{
  "n_layer": 8,
  "d_model": 224,
  "n_experts": 192,
  "experts_per_token": 4,
  "d_expert": 96,
  "d_shared_expert": 0,
  "activation": "swiglu",
  "moe_layers": [0, 2, 4, 6],
  "router_score": "softmax",
  "normalize_top_k": false,
  "routed_scale": 11.7,
  "balance_loss": 0.00722,
  "balance_bias": false,
  "router_z_loss": 0.001,
  "init_std_router": 0.00895,
  "lr_router": 0.00101,
  "vocab_size": 2048,
  "norm": "rmsnorm",
  "norm_eps": 1e-06,
  "tie_embeddings": "early",
  "optimizer": "muon_variant",
  "lr": 0.00751,
  "beta1": 0.9,
  "batch_tokens": 131072,
  "seq_len": 1024,
  "train_tokens": 638000000,
  "steps": 4868,
  "dataset": "wikipedia_en"
}
Below are experts of layer 4 (counted from 0) of a mixture-of-experts language model. Rows are named router (the router's row for the expert), gate (a neuron's input weights, with its number), up (a neuron's input weights, with its number), down (a neuron's output weights, with its number) and show model dimensions 0-223. Each number is 128 + 32 x the weight over its row's rms, rounded and kept within 0 to 255.
After each expert's rows: "comes before" lists some tokens at least twice as common just after its tokens as in all text; "comes after" lists some tokens at least twice as common just before its tokens as in all text. This comes from a sample of Wikipedia text that the model never trained on. Tokens count by the router's weight.

# expert 155
router [ 95 179 115 143 133 144  75 104 102 162  87 114 140 169 182  83 149  97  88 133  88 115 170  86 151  90 123 159 153 103 127 167 149 107  99 171  96 105  85 154  94 106 102 106 157 168 102 148 105 154 102 110 171 104 124  99  97 157 104  92 161 161 102 153 113 161 149  98  98 168 163 149  88 146 159  87 160  86  91  93  94  98 145 169 162 157 163  85 142  95 151 151 105  91 132 159  95  94 182 110  98  97  97  93 156 135 103 102 155 108 160 164 153  78 101  89 140  89 167 132 164 120  96 156 121 164 174 107 161  79  98 173  94  93 171 162 112 156 168 113 161 156 177 165 178 144 109 104  93  86 159  91 114  92  85  85  88  81  85  98 132 140  90 161  95 105  87 108 179 166 102  98 178  93 156  84  99 159 149 177  87 162  84 148 168 151 117 120 183 109 106 167 142 151 115 136  86 168 144 142 106 124  92 159 105 179 182 106  81 166  73 100 161  96 129 151 171 159 101 143  90 171 129 147]
gate0 [167 119 154 158 118 134 109 156 154 136 117 101 135 155  79  96 140  54 123  45 105 115 104  96 162 118 167 119 152 136 128 169 167  96 137 124  69 110 157 127 104 134 110 127 156 139 115 126 133 160 101 104  27 132 126 125 102 116  98  57 177 130 107 111 121 147 139 116  71 151  78 157  84 114 189 150  97 142 101 172  99 110 103 195  44 169 128  90 110 159 111 105 137 166 182 116 149  84  90 103  68 112  70 143 116 178 135 154 100 194 159 141 145 132  61 107 146 130 116 146 144 105 128 157 173 132 161 104 152 181 164 117 131 130 135 115 117 108  62 110 137  98  95 182 123  98 103 146 118  86 159 144 137  49 134  77 154 124 125  97  88 142 164 103 131 102 155 170  83 115 111  99 112 119 156 110 118  98 142  90 184 132 128 105 153 156  75 115 133 107 152 102 163  99 150 119  93 132 143 104 144 167 127 163 118 192  41 106 108 112 158  96 187 185 159 116  91  94  95 113 117  83  84 133]
up0 [125  91 171 127 119 145 153 116 138 130 127 180 174 109 157 151  98 102 150 118 106 141 114 206  73  67 113 138 134  99 126  53 165 147 128 164 173 139 156 120 184  90 155 115 124 172 136 139 131 114 166 177 112 108 117 160  96 177  33 185 106  97  81 150 129 122 164 124 111 104 126 154 151 103  80 129 113 117 128 114 124 108 155 177 123 140 142 145 108 149  85 100 188 100  90 145 137 105 122  68 118 179 148  83 163  95 100 145 201 110 193 108 134  87 135 105  84 101 127  81 133 121 127  93  89  79 110 112 142 103  80 159 163  82 113 103 100 100 123 101 173 113  72 152 128  91 171 100  94 103 103 123 130 124 162 106  95 204 119  94 120  97  76 119 110 142 192 116 135  55 187 100 164 109 142 195 126 148 139 145 202 141 106 156 102 147 201 147 151 190 127 122 142 117  88 137 171 135 130 158  92 130 111 182 102 123 141 125 124 172 100 132  92 141 168  90 129 177 169 159 133 107 142 112]
down0 [115 129 125  66 110  94 148  99 206  79 112 108 143  88  96 158  97 135  99 133 140 112 149 184 105  99 119 108  89 144  98 140 155 166 110 130 122 111 156  96 142 235 129 158  23 120 129 111  75 114 172 126 113  81 125 151 143  83 148  82 147 126 179 105 172 141  44 124 152 159 114 150 136 175  77 149 126 110  70 131 158 149 109 137 166 124 138 188 130 157 121  75 140  97 226 122 199 138 117 130 147 142 160 139 177 105 169 155 165 145 117 158 121 162 129 142 201 162  77  86 147 117 165 119 137 109 107  90  80 121 121 104 141 132 128 163 125 132 133 176 182 147  99 134 158 128 114 138 132 118 111 107 144 163 184 131 178 119 155 129 183 124 126 141 184  87 111 118  86  96 137 108  96 107 123 165  96 161 142 152 182  53  90 102  90 129 144 107 142 143 126 111  91  83 167 168 108 168 104 128 119 168 177 116 110 161 100 157  76 144 173 104 153 171 143 127 104 105  97 156 169 130 123 127]
comes before: " ", " |", "1", " |\n", "\n", "3"
comes after: "3", "7", "1", "5", "4", "2"

# expert 35
router [ 79 160 124 149 142 107  85 110  76 170 102 107 156 168 178  94 159 101  98 161  90 105 105  84 157  82 106 143 170  98  97 163 151 102  88 176 100 104 106 161  96  95 136  94 140 165 100 167 110 160 101  92 157  92 196 113  93 159 103  91 165 179 103 152 103 172 157 105 105 172 164 162 106 163 158  87 151 102  99 150  88 109 161 172 165 160 164  98 127  97 162 135 104 107 136 152  96 104 157  84  94  99  97  95 169 121  90  95 155  90 152 176 160  85  97  95 145  93 160 142 161  92  87 143 101 163 165  93 160  91 174 144  93  95 164 166 104 162 158  86 152 147 151 176 169 149 104  90 102  84 162  82 149 109 113  99  79  88  97  89 144 148  83 158  84  84 100  92 160 160 125 101 161 101 164  91 112 151 164 153 100 153 106 155 164 137 113  90 167  99 101 156 161 157 112 157  86 159 147 141 129 124  91 166 100 163 180  91  80 147  98  90 156  90 154 145 158 154  96 137  89 177 121 153]
gate5 [164 137 152 138  81  95  93 117 111 160  64  95 119 152 136 146 158 127 120  78 142 131 162 168 214 138 108 104 184  95  65 152  59 133  96 185  73 125  86 163  86 186 121 141 158 178 104 104  84 115 124 145 164 137 105 128  76  85  45 184  74 104 163 140  81 143 147 173 156 163 132 103 130 146 167 128  31  78 139  86 124 148 152 175  90  78 157 153  79 164 130 176 102  99  68 127 149 158 114  94 161  55 117 122 214  97 190  82 110  95 166 148 197 136 121 159 148  98 153 152 146 110 141 156 109 147 153 140 141 124 105 130 138 117 123 136 133 142 139 119  66 152 142 178 170 159  95 105 122 114 176  93 110 105 123 157 155 107  96 137 178 151 126 146 152 175 149  99 160 126 102  86 172 123  93 130 140 113 140  69 195 144 116 110 108 150  75 123 120 100 140 143 130 143 128 127 140 115 122 132 130 133 108 163 136 154 118 137 122 165 138 111 144  98 146 152 112  92  89  88 133  98 130 129]
up5 [128 148 158  87 100 175 100 109 131 111 139 125 166 127 124 126 101 151 109 159 118 134 158 111 208 114 110 139 218 147 160 122 148 119 151 103  76 143 181 167 144 149 144 164 134 141 132 153  67  93 159 161 144 139 156 171  97 157 194 173 119  98 162  90 149 100  43 132 171 127 107 115 121 152 130 152 120 113 153 184 106 106  89 112  84 117 111 199 137 165 136 146 172 128 128 135 146 159 134 104 199 102 130 127  67 143  65 121  88  90 111 104 139  62 160 142 152 139 190 181  67 205 150 164 120  96  71 126 240  88 120 120 135 115 141 149 188 122 152 136 109  82 171 155 151 209 168 130 113 142 168 129 121 135 159  87 122 130 101 187 105 152  97 118 127 103 200 129 146  84 125  84 123 111 133 129  99 150 147  92 129 144 131 125  83 123 119 110  95 122 138  96 111 143 156 111 150 167 103 126 110  85 114 116  98 141 188 101 122  82 133 135 120 128 156 134 138 140  52  82 146 164 115 115]
down5 [176 150 163  94 119 138 118 126 155 147 107 128  86 146 178 148  72  92  91 182 116  67 131 126 115 113 140  90 102  89 116 127 147 131  92  74 139 100 117 123 132 199 121 120 135  94  97 160 170 108 152 115 144 133 124 176 164 155 192 122 114  77 125  85 169  86 109 157 116 153 106 160  88  95  88 118 115 158  65 143 125 123 141 134 128 166 125 144 144 181 111 146  92  80  73 182 132 167 155  91 178 175 147 116 144  85 130 123 144 166 163 107 133 186 135 144 212 148 153 184 114  66 144 143 158 145 101 143 115 134 110 186 131 122 129 175 129 136 132 132 145 100  84 120  45 165 118 102 126 108 108 114 147 149 170 150 131 122 117  86 179 109  92 180 127 195 122 158 117 202  93 197 121 166 156 116 136 108 107  62 130 117 112 113 108 196 138 215 109 136 156  80 183  73 158 150 193 182 112 138 139  93 138 170 125 152 116 111 184  83 114 122 131 109 117 130 126  89  97  95 122 109 108 130]
comes before: " ", " |", " |\n", "%", " +", ";"
comes after: "0", "3", "5", "1", " |", "7"

# expert 44
router [ 92 154 138 152 154 128 106 112  64 162  93 133 147 168 115  97 152 103 128 128  93  89 132  79 141 115 132 155 155  99 116 164 147  96  90 162  97  91  92 145  90 109 146  93 145 162 100 181  99 161  99  77 165 100 102  96  95 146 100  90 156 156  93 166  84 174 146 110  85 162 165 159  88 152 173  94 130  96 102 135  84 101 169 168 173 145 172  86 137  79 145 136  88 108 126 146  92 107 167 105  75  94  94 100 149 129  99  78 132  99 150 160 154  87 110  95 160  90 160 140 161 125 103 147 113 168 156 126 163  97 141 164  95  82 176 176 100 169 166 117 171 160 162 166 171 164  91  78 107  84 157  94 118 100 142  95  88  81  99  98 125 155  92 172 107  83  86  97 159 152 105  94 185  77 156  77 116 167 142 156  91 167  89 169 155 122  90 101 174 102 103 152 162 151 103 148  95 159 153 153 104 136  84 163 103 166 165 101 100 178 106 100 157 100 170 148 170 160  95 120  97 192 128 160]
gate0 [ 77 144  94 124 142 147  95 184 115 146 132 134 141 107 118 124  94 143 144 147 137 137 144 149 172 118 176 148 193  78 151 107  72  87 118 143 158 108 102 113 119 112 105 111 131 133  76 139 112 157 164 100 127  88 119 139 106  82 160 133 130 161  89 136  89 150 162 121 174  35 182 139  54 137  98 102 153 225  72 112 138  94 155 157 121 121 120 131 167  85  97  99 148 130 118 128 117 103 144 128  89 161 124 124 130 118 142 131  74  84  99  87 126 113  82  84 171  87 147 181 142 176 118 105 134 155  82 180 184 117 110 131  81 178 127 142  78 156 156 154  70 103 163 115 165 113 142 126 145  94 144  73 129 120 187  63 116 110  73 154 145 134 117 130  82 165 127 139 106  90 100  85 110 164 155  73 145 128 102 194 124 139 111 162  85 109 102 106  72  97  91  55 120  43 145 143 177 133 113  84  81 130  95 113  90 113 133 124 166 131  93 111 128  86 138 156 135  63 150 129  71 117 108 116]
up0 [110 110  89 141 111 136 201 137 144 147 146 142 114 100 172 194 104 131 123  57 139 206 103 115 133  97 140 103  87 142 158 121 158  89 119 150 108  99 102 141  94 140 116  96 146 219  95  93 116 103 104 131  92 137  75 101  89 132 103 103 139 105 128 139  92 112 112 167 190 128 111 121 143 128 103 252  96  53 131 122 125 147  91 176 163 178 137  53 160 164 163 135 154 122 107 186  71 130 141  99  87 178 163 172 130 155 126 113 107 124 118 116 128  87 138 134 139 136 122 140 168 141 175  86 137  91 131  93 133 109 143 161 158 107 115 108 151 107 108 134 121 105  35 185 103  94  81 130 117 169 130 168 135  95 122  97 126 202 115 125 148  54 146 136 127  97 100 145 169  56 141 154 118 113 147 164 121  80 141 161 136 140 106 155 143  93  77 106 140 168 123 155 179 201 130 121 144 109 199 118 110 125 127 131  87 126 151 134 198 142 135 138 159 115 163 155 131 138  89  99 112 100 135 140]
down0 [178 169 174 118  78  77  93 108 141 142  80 172 170  86  96 130 120 143 177 139 152  64 161 105 117 112 104 146 142 186  68  87  84 112 112 121 123 109 150 118 137 101 178 124  98 131 172 159 121 105 128 140  79 175  65 111 180  89 109 108 141  91 175 133 130  73  89 146 181 165  84  72 155 150 104 120 115 114 134  91 157 152 108 145 129 166 108  91  51 120 147 146  51 142 125 109 106  90  75 103 147 197 118 141 154 178 164  90 154 172 150  83 132 139 157  53 178 135 149 168  97 141 118 131 145  97  81 159  89 172 149 146 176 175 159  83 100 146 159  87 151  95  84  92 111 111 104 124 140 127 116 126 112 163 117 117 167  66 153 146 112 147 152 127 110 125 187 149 158 168 143 155 102 109  88 147 117 158 177 157  62 107 104  87 149  89 126 150 171 160 149 109 126 113 115 117 110 148 130 176  64 126 122 107 101  76 140  84 107 120 114 143 130 116 137 153 130 134 149  71 165 125 192 110]
comes before: " |", " ", " |\n", "ial", " (", "iety"
comes after: " |", "\"", ")", "8", "0", "%"

# expert 59
router [ 95 157 141 154 122 125 108 139 148 173  91 119 142 179 146 102 153 106 104 164  97  85 124  85 134 102 109 145 155  96 112 169 149 107  79 153 105  97  79 162  95 100 111  96 139 180 100 143 123 169  93  89 173 107 167 105  84 150  98  91 167 159  86 161  99 175 159 101  92 174 161 155  77 139 156  95 168  92 102  77  84 105 167 162 166 166 166  87 111 108 151 157 107  89 130 144  94 115 140  96  87  97  93 100 151 137  88 106 145 108 146 171 155  93  91  93 163  90 162 162 162 104  96 148 108 158 140 106 151  87 132 157  95  93 176 162  94 164 150  61 164 162 171 161 165 164 101  81 101  86 159  83  78 104 114  92  92  88 102 105 140 164  96 141 104  89 111  94 148 156 121  93 181  98 152 118 107 182 153 158  93 153  95 176 141 130  85 100 183 107 109 158 155 165 107 137  87 160 146 147 135 108  88 175  94 161 181 107  99 163  89  95 172  87 147 162 172 156  92 147  92 171 151 170]
gate5 [128 113 114 173 139 102 116 145 100 123 123 108  78 107 132  87 142 148 119 105  42 180 156 127 163  71  66  90 104 221  80 132 135 135 151 116  96 113 159  91 157 174  72  82 168 175  86 139 100 130  82 110 113 144  77 171 147 121 153 111 126  98  63 116 112 123 155  85 140 129  96 161 110 127 126 193  87 137  96 136 142 141 138  67  82  89 151 142 111 151 117 176  84 154 165 145 144 155 133 168 159 128 114  94 130 135 147 156  88 149 109 119 179  71  98 121 148 115 123 155 176 115 140 158 130  95 158  49 178  93 123 112 133 133  84  76 146 169 139 106 115 126 125 187 119 116  98 152 144 143 121 102 171  71 115 100  81  48  87 161 153 118  83  81 109 129 120 134 129 182 118 139  82  71 152 141  60 130 109 146 166 130 104 154 134 169 145  92 185 142  74 134 138 138 101 175  63 136 117 119 128 190 150 163 104 174 133 129 105 131 154 103 204  96 119 135 138 137 141  85 154 156 120 146]
up5 [160 128 174 112 115 168 118 167 142 141 132 152 163  73 114  60 177 133 114 154 137 102 195 123 192 150  84  81 106 123 113 186 113 142  91 117  92 116  79  92  84  80 118 155 123 125  79 190 166 144 137  96 168 153 152 200 108 116 151 193 107 141 164  91 113 105 135 167 120 101  88  87 121 167 118 148  85 124 158 170  76 141 118 107 164  77 136 109 153 201 130 159 109 135 125 163 109 160 125  98 144 157 210 129  92 109 167 121 148 123  99 163 154  82 137 121 146 129 121 203 109 149 113 190 125  91 111 122 135  38  73  97 147 125  72 142 220 126 124 158  82 131  64 122 126 107 124 122 168 108 140 162  90 132 110  53 118 172 161 109 133 131 109 127 160 121 164 163 149 158 118 147  85  82 168 178 104  94 131 181 138 145 110 144 112 163 145 168 139 105 153 126 154  98 117 105 113 132 151 129 114 101 123  89 136 123  99 160 122 127 156 167 157 147 167  91 159 191 107 103 117 177 117 143]
down5 [225 118  96 158 150 123 218 145 120 103  68 159 125 129  87 152  77 171 135 139 176 185 138 101 194 124 159  77 101  96 119 129 120 113 140 128 138 136 173 145 110 179 117  92  94 115 116  92 128 158 118 137 100 203 130 133 111 169  83 134 117  74 134 133 133  83 101 137 106 142 141 154 160 100 147 156 109 112  99 110 105 134 147 150 111 108  74 124 172  99 123 169  83 123 149 137 122 113 160 128 177 114 134  85 144 148  92 155 156 145 166 144 127 115 112 136 163 196 135  96 147 166 119 102 131 142  64 101 116 107  39  92 117  92 173  53 143  79 136 124 126 107  58 124 128 154 115 106  99 180  99 151 186 102 103 163  97 162 148 123 153 127 108 118  97  87 192 144  84 112  95 183  71 160 117 107  78 151 140  95 171 127  83 109 106  88 126 172  93 122 164 173 140 116 133 160 131 194 100 125 133 119 100 103 129 142 114 156 106 192 191 172  88 184 106 150 156 149 126 100 136 105 107  81]
comes before: " ", "o", "ard", "%", " .", "os"
comes after: " |", "0", "z", "k", " J", " R"

# expert 84
router [100 144 136 161 101 122  84 125  80 168 102 126 145 168 166  86 145  99 110 162  98  94 138  88 146  96 120 164 145 100 115 163 155 111  95 169  95 103 104 153  88  89 123  91 149 178 106 165 102 149 103  80 153  98 178  90  92 153  96  82 170 156  86 143  97 163 146 106 114 160 171 145  91 165 166  86  75  98  98 102  92 114 162 153 167 154 171  91  99  96 146 142  96  90 150 152  92 107 164 104  97  84  90  96 159 117  99  87 135  84 158 174 167  90  92  93 164  93 168 144 167 101  99 143 101 155 162  92 160  96 115 163  91  94 168 162  92 144 159  99 159 166 151 158 168 162 103  86 114  95 157  83  91  94 139  98  91 104  97 107 132 144  86 149  91 108  99  98 137 176 117  98 170  98 164  99  87 165 144 167  83 160 105 172 155 147  91  93 164 106  94 152 148 153  98 157  94 160 158 148  77 129 100 168  96 174 162  98  97 173 140  96 169  78 165 162 166 159  93 145  97 167 177 167]
gate4 [ 90 126 120 159  82 152 132 132 115 103 160  92 138 212 131 133 150 127  83 135 107 138 122 168 145 115 120 177 195 136 115 100 137 106 162 129 103 137 129 112 142 130  99 177 165 151 152 168 165 172  53 122 142 113 117 107 178  94 124  88 195 129 125 124  97  90 132  92 132 186 147 196 105 156 123 135 164 167 107 153 106 146 170 108  90 145 151 111 158  71 169 129 131 116 135 166 135 144  81 126 132  99 135 134 207 121  98 156 122 126 110 104 147 140 104  88 184  94 170  65 193  93  79 145 149 169  87 162 209 148 102 158 136 179  72 141 147 134 114  97 126 150 142 143  87 145  97 153 110 117 104 156 131 101 106  84 145 176  60  89 113  73 156 164 157 123 129 103 158 116 150 175 137 133 176 107 135 179 116  86 146 166  62 129  72 118 101 162 125 109  97 163  79 148  72 165 110  80 170 111 152 119  61 123 160  84  79 141  88 182 157 106 110 127 138 140 155 145  70 138 133 152 160  94]
up4 [ 90 159 100 140  88 120 137 132  85  94 158 170 115  52  78 155 162 153 127 156 141  71 130 101  72  96  97 108 139 129 131 162 125 132 142 115 124 121 152 183  89 119 184  83 107  98 103 134 134 202 113 147 113 187 109 106 175 111 210 126 140 124 151 133 117 127 147 117  83 107 141 143  89  93  91 163 137 178 107 116 161 125 146 126 127 138 133 123  99  83  93 112 152 125 124 172 108 150 161 120 147 141 103 138 107 109 144 132 165 127 147 142 123  57 186  98 175 142 141 151 124  97 115 138 116  68 117 141 114 153 146   0 123 157 176  86 135 192 132  94 111 129 139 137 110  47 153 188 160 214 126 127 186 135 118  93 133 125 116 113 150 115 115  89  97  97  86 117 162 109 173 105  80 113 129 114 199 154 134 200 103 112 138 160 124  91 127  94 153 111 134 163 117 102 157 136 155 132 191 166 144  94  97 187 113 152  95 135 103 127 129 129 129 119  73 135 131  93 130  87 127 150 193 155]
down4 [ 45 102 107  96 116 110 200  74 157 152 153  99  80 142 119  92  71 142  99 148 196 122  98 119 160 132 192 114 107 159 140 116 130 175 151 134 169 133 112 183 133 127 111 105 143 180 114 175 152 125 128 131 163 193 127 192  82 152 148 123 139 161 135 127 110 156 110 175 126 152 135 132 103  63  78 125 139 122 137 104  68 192 136 129 113 119 145 197 173 194  71  95 132 136 169 104 111  87 161 159 132 136  94 121 222 162 121 127  88 141 137 123  81 179 112  93 134 116 100 108 142 128 174 144 135 151 133 112 120 144 162  89 182 104 124 120 144 104 142 116  84 106 147 136 105 108 110  84 140 138 121  73  67 123  96 194 100  63 116 105 131 127  53 161 135 160 133 101 129 108 135 154 177 149  91 152 190 150 135 131 219 135  90  99 179 118 143 126 103 117 118 108 182  86 139 129 163 103 158 127  64 133 117 150 165 157 105 165 120 132 103 152 132 164 115 159 121  86 176 124 166 133 158 142]
comes before: "1", "2", "0", "3", "4", " |"
comes after: " |", " of", "6", "3", " in", " #"

# expert 170
router [ 95 144 127 153 170 150  74  71 114 173  99 124 163 151 139  95 128 107 112 130  97  92 157  99 131  96 109 174 161  96 135 166 164 104  77 155  88  93  98 159  82  98 100  95 148 153  89 158 104 151  86  89 156  98 123  84  94 176  93  89 167 169  84 164  76 173 148 104 111 161 169 159 104 153 160 103 137  93 103 133  81 103 165 168 173 155 143  81 142 100 145 153  89 103 174 156  98 114 166 103  85  92 111  93 157 137  92  95 115 103 159 168 160  91 100  91 173  91 159 149 167 106  96 151 107 162 147 107 163  86 131 160  95  95 168 174 103 150 157  97 159 159 160 163 163 148  96  98 104  95 148  98 121  87 132  93 107 101  89  95 152 142  95 145 100  99 112  84 147 159 124  90 173  84 162  79 107 151 152 154  89 161 100 175 154 124  97  85 172  90 103 169 162 164 118 149  93 175 134 151 138 113  86 172  94 157 160  89 100 162  80  92 173  85 150 155 181 162  84 114  82 163 147 152]
gate0 [144 131 105 134 131 185 142 112  50 162 121 133  88 112 122 114  89 116 154  83 124 130 123 140 180 149  94 128 157 163 108 116 145  91  93 126 119  81 139 148  66  80 134 154 135 145 170 129 137 155 155 101 139 102 151  93 132 117 129 125 147  52 122 148 129 147 158 165 143 106  84 141  55 159 100 108 154 133  95  72 130 168 160 141  96 112  98 143 114 137  95 120  75  84 183 154 119 151  67 106 126 192 134 143  90 142 173 113  85 144 117 140 114  72 109 123 151 140 121 175 136 141 156 169 132  81 156 105 193  60 140 132 122 119 142 176 133 141 130 127 114 117 156 139 162 106 107 107  44 104 160  76 100 125 139 145 130  79  73 155 139 173 137  77 114 103 106  73 145 136  66  87  86 150 168 139 164 145 157 140 158 102 133 129 129  38  97  43 155 116 104 114 132 150 212 103 127 145 182 118 125 127 165 124  88 194 144 135  94  74 150 102 164 108  62 153 111 115 112 151  44 149 109  99]
up0 [162  67  68  89  66 174 186 105 199 156 118 144 122 136 100 114 156 126  91 131 203  98 118 163  98 138 141 170 140 118 128 144 137  89 116  88 123 129 127  49 176 156 148  98 119 201 109 133  70 139 123 136 169 124 114 154 125 143  46 133 134 114 136 140 110 162 134 169 136 144  92 138 108 151 170  99 168 128 135 118  98 195 153 110 121 147 116 132 162 129  85 155 138 170  88 120 119 104 160 129 144  64 111 126 216 148  99 124 145 143 107 106  95 121 119  86  80 154 170 118 100 110 152 105  98 117  76 143 151 105 139 146 162 152 176 122 116  59  69 205 160  90  98 131  97  87 129 166 189  97  91 106 112 142  92 104  87  77 100  87  90 157 150 113  76 103 106 143 144 138 175 123  71 169 127 165 132 112 117  98 102 138 125 126 116 137 163 218  90 140 156 129 159 168 105 129 118 125  74 147 104 136  90 105 111  85  91 120 128 177  95 143 123 135 105  76 122 159 126  85 134  87 185 118]
down0 [190 135 116 126 131 102  96  94 111 157 162 126 132 116 131  48 169 124 143 144 134 176 170  72  93 130 152 132 112 160 124 122 102 123  86 143 141 144 147 109 100 162 142 113 111 160 153 146 135 151 112 155 157 185 155 194 136 140  83 140  59 113 124 147 163 121 125  88 130 133 181 122 177 174 139 183  95  74 101 150 111 104  74 141 153  99 139  88 157 151 122 168 155 128 148 112 115  88 140 128 110 158 108 132 104 108 102 126 107 122 146 105 183  54 117 176 140 123 135 125 146  78  88 138 187 128 122 105  77 125  54 104 182 129 114 169  80 126 119 189 158 111  65 125 155  72 130 151  95 145 139  82 152 171 136 145 188 163 176 125 203  87 126 129 141 187 117 126 149 119 155  84  70 121  77  77 104 168 113 168 125 130  59 143  87 116 129 201 123 162  98  76 107 126 101 134  91 120 149 210 133 140 117 141 136 141 146 164 170 135 164  84 160 146 112 134 101 179 163 125 137 176 145  54]
comes before: " |", "ablished", " (", "\n", "N", " |\n"
comes after: " |", ",", " and", "omen", "en", "ist"

# expert 156
router [ 81 161 141 156 136 117  81 122 117 159  83 130 148 152 149  94 150  93  78 161  95  98 159  94 164  80 145 166 158  97 109 166 153 109  96 165 108  97 104 163  91  93 110 104 164 171  96 170 106 161  98  90 160  98 166  90  91 166 104  96 167 164 102 155  96 156 147  90  95 165 158 165  97 161 168 102 142  91 106  83  96 119 169 165 161 155 166  98 109 105 156 153  98 101 142 154  92 104 158 116  88 102 100  95 155 106  85  98 169 103 155 175 152  93  89  87 158 101 163 156 150 111  98 160 101 150 153 101 155  93 110 151 108 100 182 172 102 158 159  96 169 159 173 149 162 162  99 100 102  90 142  77  68  95 134 102 103  94  99 111 149 145  84 153 101 100 107  82 149 143 111  96 170 102 154  87 114 159 142 155  90 164 105 165 148 131  87  89 168  97 106 175 151 155  87 159  88 162 156 148 107 103  99 164 104 173 178 100  85 151 103  98 164  89 161 144 176 168  81 109  99 171 203 162]
gate4 [ 44 122 130 127  90 150  96 107 133 148 182  84 174 131  90 129 127 137 135 167 145 105 108 196 134 116 169 109  89 132 128 154 105 146 139  43 119 185  75 158 127 136 146 126  91 105  87 133 154 135  87 117 111 101 122 144 135  99 139  82 118 135  76  52 129 216 130 130 152 201 139 148 164 167 157  62 142 154 145 146 138 111 162 180  90 137 126  98 116 156 112 147 138  81 119 162  66  99  87  93 135 164  90 143 118 139 189  66 132 111 103  87 118 129 120  84 119 133 182 162 149 122 111 122 119 119 119  95 163 148  62 119 124 157 191 118  77 115 155 162 150 205 146  95 180 113 119 111  94 116 136 125 172 107 147 187 158  55  84  80 147 109 116 155 147 123 130 110 179 127 125 216 122 103 145 142 164 100  95 175 147 143 107 167 128  90 124 139 139  63 155  87  94 107  98 149 116 182  74 126 143 154 161 125 155 132 116 111 128 171 145 142 130 173 180 148 115 186 124 143 127 125 119 127]
up4 [161 140  97 144 132 100  77 189 144 123 107 116 128 154 128  98 116  92 119 158  59  85 117 130 125 112 153 111  83 162 106 137 108 168 143 134 112 149 104 169 170 170 181 177 147  60 159 115 107 134 102 100 170 159 143 188 130 109 111 130  67 121  83 142  78 118  89  51 103 142 161 151 154 143 177 116 157 152  70 121 123 141 189 108  72 105 144 169 139  65 178 164 120 102 177 144 132 140 112 109 123 110 130 141 118 127 159 163 183  88  91 136 126  86 129 144 150 147 101 125 171 129 102 163 168  88 147  76  99 143  40 102  72 192 162 126 108  61 101 104 137 152 144 114 168 215 141 187 129  80 133 141 120 152 159 147 119  98 119 104 118 138 152 100 121 130 182 130 152 175 131  87  77  97 178 108  95 114  75 139 168 106 102 131 129  93 152  92 102 174 184 118 169  78 154 155 105 193 169  97 137 151 137 113 138 149 160 156  85 147 116 110  99 142 141 139  86 114  93  99 165  95 137 140]
down4 [133 113 102 125 162 111 123 124 117 124 112 155 119 173 110 129 108 150  92 136  75 123 152 152  91 119 126 154 165 153 163 162 168 152 167 139 126 167 127 119 177 146  87 137 153  94 129 148  77 132  85 161 158  87 156 119 111 165 114 154 151 112 113  63 105 154  89 188  67 132  92 133 159 119  36 130 101 125  97 133 131  82 132  94  94 102 140 123 143 176 107 139  70  99 108 138  97 129 172 147 123  66 117 132 114 113 106 213 137 140 102  94  55  85 139 136 190 180 175 135 174  48  58 159  96 148 138 108 176 136 117 134 138 155  86 122 119 128 120 113  32 114 185 127 143 139 139  92 125  94 133  68 178 166  43 115 136  75  66 124 110 159  43 113  85 161 132 114  98 127 177 116 129  96 142 130 177 113 128 138 149 149 102 106 121  92 121 151  86 128 123 189 164 135 149 191  87 109 153 123 107 115 170  90 158  98 154  81 142 108 126 116  93 123 145 131 115  76 133 163 125 147 102 117]
comes before: "1", "2", "3", "4", "5", " |\n"
comes after: " |", ";", " N", " H", " E", " and"